{"n_layer": 12, "d_model": 192, "n_experts": 32, "experts_per_token": 1, "d_expert": 480, "d_shared_expert": 0, "activation": "reglu", "moe_layers": [1, 3, 5, 7, 9, 11], "router_score": "softmax", "normalize_top_k": false, "routed_scale": 5.66, "balance_loss": 0.017, "balance_bias": false, "init_std_router": 0.0114, "lr_router": 0.000812, "vocab_size": 32768, "norm": "rmsnorm", "norm_eps": 1e-06, "tie_embeddings": "early", "optimizer": "soap_variant", "lr": 0.00309, "beta1": 0.95, "beta2": 0.99, "batch_tokens": [32768, 65536, 98304], "seq_len": 1024, "train_tokens": 439400000, "steps": 6764, "dataset": "wikipedia_en"}
Below are experts of layer 9 (counted from 0) of a mixture-of-experts language model. Rows are named router (the router's row for the expert), gate (a neuron's input weights, with its number), up (a neuron's input weights, with its number) and show model dimensions 0-191. Each number is 500 + 25 x the weight over its row's rms, rounded and kept within 0 to 999. Numbers have three digits each.
After each expert's rows: a language model's description of what the expert responds to; "gets" lists some tokens that make up at least twice as much of what it gets as of all text. This comes from a sample of Wikipedia text that the model never trained on. Tokens count by the router's weight.

# expert 18
router:511534519517500520476495497507498535517474479474491507518477514487476498503486479513509474532549541474507535521527481504542526496525499479446494504564457484494495530507471463504456520532521481520525562526537509564516524527483494528491492491543475470482488470492491493530500509479498462522478492491485516476486514499488529440499503493454519492493507516509506506521498471481519498535469491489527522506518481517535468512498500527521486493487509546508465489487505495493481551463491528554521483457487434515500483450505479519538483495445503465528461476477494508453488471462488498457
gate0:461509554574463488473512487510453531498497496522564519528462502514549511478480499512525503460521543485504491457511497529458484554490529489518524520484508511491507482467480530501468539539509503505508496506477436504549528471479503539478511470517479520534517471490461473514508488503501514505491462454474513485500505509555524518473490519488468500557482495478534486524497512507534459541523497486462516537494489491507452484495515464479521480551503499494499493514509487518508497444494497520479538509490478522467496466507493511520509477457488516483500473491473509491496502493484449495
up0:501523476477555564495495493545495494493520512510512513506504495523525441516455532475515522485566502504488472468504462532492525505492535551507502450557516508533476475530548522521520488532538506466525488561499485491496518486474461530471524497496503462522474509479500465487482498471518541509529492483514483514514445500481493517441490507489516456466478490525490479483486491494534516517506509478492503474472493523468482458498483487500468491473484455479451543524490497492480516511510477480511516530505508437498502476473501487474506475494469531502506499530508500495494523481463499450
Geography and taxonomy data. Tokens in geographic and taxonomic data: coordinate symbols and decimals, area and population terms like sq, Density, UTC, Clade, and census phrasing "has a total area".
gets: " a", " km", "%", " the", " mi", ":"

# expert 0
router:534513489580482470516489570497481503514506445496465493553485447497496490493477461510534520433481531493484495512520494496487489527480488531506571463476518508492446470446514528522523459504467515494468478486494519474520508481507509523556497488465497532465536451505523507515487509476512519489472495527460494518524527484500483513470525509509527487547507521487526528537505510496484515474513491469507506524519507495483450500485492488507515511493502490475495519508460500490505499537497505443534534480499519510465488507483525485500481503528527505452519560501512518512504537506507482515
gate0:493537480500449507477475511531486489539528485539522485464538489505532449543498512522480448477532516506472495538460490500513508481510481496490476497537483523504475535531508455490471516524484477487497530495531490500476493446527495505505524462429478473523523539540502475499523542510509485486536509488512539464483496503502531518536500520530541519481534516482507497507511503563514502540498522509472519462529467482480464464519490478497464533504476485475547534489494520510537501541505489511505482468496473493518483467482515490497522469459466503523479523552463499479505525531517479496
up0:465517482508493443514477552500507498494520536516488500504481501488516530543511545507519508503484513528465484505492489519488518528493513505510460483507499508490538488506494505508571532483487486552501433534558507462464496520477500510519476465515499498494477536490508493520454504522521454479470518468471465506522495510544502526499473488505467477539482495529517526506517517438516483520457499472496525517466475481452522546473480514531476519491503564515549493553460495474543490518525516464502517483492510518480533488517526496519511462493519473488532489479536517498516465499500492476
Sentence-ending periods. Periods and closing quote-periods ending prose sentences, especially biography lines before He or She, plus sentence-opening There, This, what.
gets: ".", " that", ").", "\".", ".\"", " where"

# expert 22
router:503450472492510503487490526500487514499491508500494444483525478506512490477475495505503531502462503512496486449474472449530471472485484462494537531546483485446516531507464506527511515493457492540507485508467481477491499482524521503427464477508522531535510486574493546519490516491545508496494495512490451499511487455509492520497481488520531484451442479480477487455463491539510492473453504522480502506487449508526516522472499490505489487527502521545476496477531486532511480478443539514514524509528500529503506488485499487539530512476520489491518493528464499516489453532489478504
gate0:521462510508490474482502491512450479494531487561472508488510467460528466511513490480544513501478514476537483521496489545475515491472495501522516513500507505506497533535495507546517535559487513478475492480478523443515510500493516525505493492537475525510480523492563515528508527507498506500452470483483494485544494493457513507515480495532469507428492508505453498508510482496497486550545469485488517502477497515502534462505476505500543527459494493493486495461479505475457479499543470517536504532529500478534523522492545506490489468481500473472556484518519501445477505446529534501
up0:524456494519512459458499506519445509474517496576463520493493476499536469480513477506538511515474510462537500496497472534499494506463498508528537524515510480493518521520487494548523518549475485470472477487505519481534519491506498505512493490532494528506494497529569495536503532495495509482477471495469473494507504500437477500520489495526471522472503501513444493512496498493521477532540474508478526495463499551475552464505473499518558535468478485476505478471490492499471488449513456510544516517524484499517508507499555512496482503457508464465527490492520496440485498493514524495
Opening brackets and quotes. Opening parentheses and quotation marks after a name or title, introducing years, birth dates, asides, plus section-heading breaks.
gets: " (", " \"", " ", " =\n\n", "\n\n", "–"

# expert 28
router:529527465497525479494482520479522538458531494561503517521503488469489479497527482521520523482505503515476533506540442484552534476519465515531505482482443511523466502461492507515556544473495517522480504517506462495527519504523472488488485486479501545492493528547524453468478497474524498439527531485487507486486464492479489494511534505494507511484516495544497496481513520511493484473481493502480499519457506499511465513495473496496454500497539490489467556539457485505536503492484528459467561515470469519531491518513528543450541505494493531501502509484520496516470518461508515493
gate0:511544529479510556484523493486455482516477502522484448488474501458480504476491536480527499519484496517489499549519491501492509500505489529504484508523498497493554484518495535454487490511539462504521498495491486503487501511481483504487441506488498472503468458480509428515495497495543506499484489493490528523501496473494505490472509542552526485508498481497463504476509500502525495456493549494499489507460543506463524456486478533481501470380474476516525499513541500495507485478510506493542416495498499477496510494494492509491538521490524499535507516496452522515470532485507510474
up0:506505538525498418511510454462494459467475479484499464508497445489496485484496562475548512523522482483484471548506523500500485490542527477527496473472500481519518474498483512511458460505486502518517512513523507459494482520505547508493515497486483522496470514534501525476461511514490508483487451490513503491480503534487502506551512477517513483515484518535474525498483472475512437497520529523503507529493482530522495452506501461503474504540456501487537496504483530468444528520523475548500555493516524452522577508502477497489506458495511493499469511479485483485494500530499506500
Table scores and signs. Spaces, digits, dashes and plus/minus signs beginning numbers in sports tables and results, such as 3–1 scores, +3.6 swings.
gets: " ", "20", "–", ".", " −", " +"

# expert 4
router:505523489463464520410491468478492479466509549501504517500529476488514473523497548491515492532503518500499512490477450530552508504512455535518484491509480512541507524528472454477506514483510478489493492480503495464491528521545480498452527502524510518507441496546528495479505532498534512534534488503551493519509458489507453515469511492484500490492512466509481539464523515495474548527506466489501507462516513510458505512525494526511479499497519504553502492535513502506506508513517515464484543484487480506471481515538499560509524510471442509469524481500492508474535496476555502497
gate0:545473461505523528485484515452455546503485493493495487508473488502490541528506504456494501433500505490479563492525512487490480517472470510488531539503498527479471520505496513472554467480481493462477498493492557501495512481519449487476504450476494503491432488504510506532508511520507515475484484465497505510560561482489519462501489483477484479512484458541491497502534484498463539531497496577498472529452501486484487485514517473492543500457520481485455495514465528484496507503521540494498475504523480497548448524515532498523484481516524498501502505530485500516488499503501510493
up0:497503516479515469534585514533525446483491444512499488493531497543520450504484485505498544553504436501515486474492488509531462469527495503514517486485509466532552492494497483507484500526530510523498550493500475507513509486479532509488534540533479454509548471488504486467497491486484524517530527503473487488459484491514520541495506524524493530509505521449575498509476527494506491494519489430466528473526499482532501477512528513496489498538469503491533523513516477509513494516479458522514522525499499522495543499517517502504506522488476505521528520519495475475488502507448545491
Decimal and coordinate digits. Number pieces after a space, decimal point or dash: fractional digits of coordinates, century prefixes 19 and 18, currency signs, degree marks.
gets: " ", "19", ".", "18", "′", "–"

# expert 26
router:520498467534512495493491503505497503529524449537480501521517542494508507507504456494504444450509533497516461540495523515513491538509495520473523480474493517499453496525550499477515509513465515463475499508497490471555506454516528502483497507460481511482501505511488485501530485491510486545511497516452524497528550485523515443504489507542494510540529511533490493518496472459478497468509492500534509521511535486454481503443540497499538533487512498445485498518456476482524510539481445491537473495480500484469516510498524509499475482513502490446494536523506490512554539546463468486
gate0:499467509491508472501481532534495493483500499497491510501470515425471475539506498477507474516436515501548463518466498488503484503450533508510510499522473526484486523496542509499513478486507507532506499487471484521556518515495492523493458506525509453505529499495482557502477476521487456437499498521443518504505468500540488510548469520461500494515500530544497490485530487515502447479505495497518500486459542537509501481491492526501521480460469522490515532481526488473469474480542492515499521477482503549543442511496540540506538479468503509497517488501474512485502551474535497530
up0:507544479496485514468510485489515523497506500519519476501514493554553516458508511514490536503535483507473536506549514510505508472529461520507487512481531470519507473494444460491485528480463484477479503534518544499483476453492498469512560504467480581503458500489519488516534539481510537556488529493569497511509521517487511501456505462532494513474476465468508511496472548486474545502506508527513463492516460460489497511514486473499478506532512493504484470518495505490493513492472519473501484528516517440486520491507474450490496510518515491509491514517519501483486477508463534445
Month names and pipes. Month names after "In" or a day number, like In November 2007, and column pipes in wiki election tables.
gets: " |", " March", " January", " September", " May", " April"

# expert 19
router:513529487549487499499503514532488547524514472496530466548498541476524482508484529477471496513534480469494470473501545540446492480498506519452497516473467552539456489520514515497524489500501505470470485468486484488560477516472462486474522536496532462528487456531535457472526457508486488548463486492509511494466516502520510479533514502505504480526508479471524465476536520487526447484528501491479453488499515530531528535508488486486516500529511495481482540487519510479529543509502520498485466497475481525487511472490482484495499460513484504542526538533508509481477538541500522485
gate0:517483512494522501474491504514485491494521467509514526491511478502489567511496497516499511492480457518514492449484476561522496516525495525463508508472548469511526478515522485448498476499488552498480512512485512492514478529476461476497506488495498492502454476506515522446454487543480499509495532510512541483480522490469549455501521519528463488529484471520492491493500497521491459530486505491511488533504436541527546482503521509481467506471482458478529527500492496469544488525516492474504480507454464460547537464503477512434516528475500484471473494539517532477467524484475525518
up0:479521506520515542451490501514461479507569559472497518463509474507495522517532497477478507537476518528469518487497490495557478503540510502505506483484489471505550469532495505483499531459504520473473493490505528505505488573475436481505511487504498527485513475482486466510481465520504505480487500492520524495531468505492510497488493507498499442476491543474514502458475447548484516488471558514481512509540548532508541533519500486541562523484493469480476477512505511491463491513494529490483486501525486517479494516492493507516532530488503493537478506442554523478523502481505507509
Time and date prepositions. Prepositions introducing dates or periods (on, in, during, until, since, from), often sentence-initial, plus table-row pipes before dates.
gets: " on", " in", " In", "In", "On", " On"

# expert 16
router:503470489538502473533514475500511532506446495467479506509494518496504506452512492507510509462490476529490443514521455505516493512504533462502490519508522493477483536498561518493504539514494500462482494499521528482455458465472526507471525508500495518464498507469510486473493493515508532477480506484510497503531476490507465495477530496513523470507467488463515478504459524479451496468516504486493485476549436481493495444488507516497545533506447502484516502523524572463506462489547462478535520486487493571482488482538497505486505485540526513468478501512526543505502527473539489475
gate0:516450521477499479523534487499446503522563497498511481526504525485496467543505513486517501518551495488493467548480512494496470495510499519480493485481512530538528491483468470535514511453488470483482484506470502497485457467496470499496491506524457518437488485480445512512520493485526505528518523485483527499467521489477519467538469493498453513495469492531491493474486560521472476504525486498495508469494455451496498495482505509475502493489469502479484473530522533486501493440526516444538500518484526526516519494516509501535492544530503498429462502541463504537504505505523553502
up0:468539471492491532501525458508482541472450494525515502528507490502477485497463519481490504485497478465466521489519473535540507493486540470534477476479505514420514521548496474489490545461584502481514489500489475506479496453526512515512497486521527461514507522492568502483535482510493507498491467502500577481525523540516475531470484502515486497482488527525499485478500483480510456464548483518503503489481556508525511524525473528511500465494525499538517491450499500499502497515517486472462457490485526472497521531463527535466487513505497489515513515486490521519516496513488478480
Commas in prose. Commas, and commas fused with quotes or parentheses, that end a clause or list item in running prose, often before and, which, but.
gets: ",", "),", "\",", ";", ")", " while"

# expert 11
router:498510532495538512469503503482474515475527508494488464512494469487541490529523540472509481546497521471492530551493507538463516495488500499469483467487525534521481510517515539547493530466477477538530482493502505491491491520505522482520491526541504434524496554524508511483500481516465508532527483463501494515528525480492458473499456505453454502507462490517536512517478532498503514456513508469507523536458547510500495519543510513520495472510467475530475486484550510503464477492503514539476524514546502476502488508468527543493525499531492528464499480495497498553541530440500525502
gate0:484539497508508538475505549519451516505498553522513519542492520531524480490496468464479509508503527558524478548520440501521461503516504543515528528505515500485504501480520531530507518486501473507510492520494513539490476483461498491518451504505474498473503523449509472518463533481550503505462471505527510428504470504523461498483552483491507500501535498546497479494500503508554484477518503462536477507504493528499510515499530516501537538497508509501496505506460447480440519496515466532528531493516456477475511491477496468507539465480516509543481481508500461509523505469512504507
up0:486487503507453503512520495496545499502519440502458500490481460464488482486516501500492475478494498500495500495496550505526488476491506553509487471546505528535516502502456453492520559536525475486544491525508511441483490526530500517517518482507500485543456469538485512506559501458481516437503484492485446536492485514489500477520448529449473504503499490523511495482482478461463498473491520490483505531493483501477535453515487523503462489470467498485507447484480479508528472542473524498544492501478495500526514477494499494495443517535476485497525528486526534479520480540496485508
Personal first names. English given names and middle initials in lists, tables and bylines, such as John, William, Richard, plus the period after an initial.
gets: ".", "-", " John", " William", " James", " Robert"

# expert 10
router:496506458516441456486508504515511476504518473511523521478490448475494505502539496494487513490506518513499559521468520467520505507457504498517512510482516493491508469493527499508527489513531506517533482474486482514478505420487515491514455535499488501462502507512472519504509515493463503523470487510481572479495528539517525511480520535497510479528449509485497505510480523582478532539519483486496480484457509490518516447522479484510515497511539487513509456558505524466535514493518503461534494484474512520485522510520512573467478507517519492545524510490530508512514566514503516511
gate0:457445481535510457476521486525495481483535558516500550497502557485538492468482467546487498481517503516497515526525484485463522471465497500474508542488533474524489542502457492522524483499551495503490481496490532517469508491525506475498502522491474492513500461468531449534505524509452479491485506494545509507523501497489502497461524457453499487472502461524455496471509510539541517497550477518516500456500494503503503512504493515526504484518523553477548507498509487463500506459487484513495531504481475503492457501496492457494468480451516480515551521532527499494503509466551485493
up0:462486512509523473499513496526496485516542539522491538485519556513504494479481483534488473470522502510484526523511484467449523491484500492488500565489500500514501509493444508509523495495575503486500501480501556501474508480504515461495490504482465492504505474476519450519497523514434472487485546488534503497521495492485480488481538511462467489467487464494468478486516517523507524502543434503537498469505520485506514532493474506530523511502539549481556504486503510467495492483506489523487536503502440505502451526509501474503489490463507471502564527508537525507521521497564500497
Clause-subject pronouns. Subject pronouns and relatives opening a clause, such as he, she, they, who, which, and surname pieces acting as subjects, usually before was/had.
gets: " he", " He", " and", " who", " she", " they"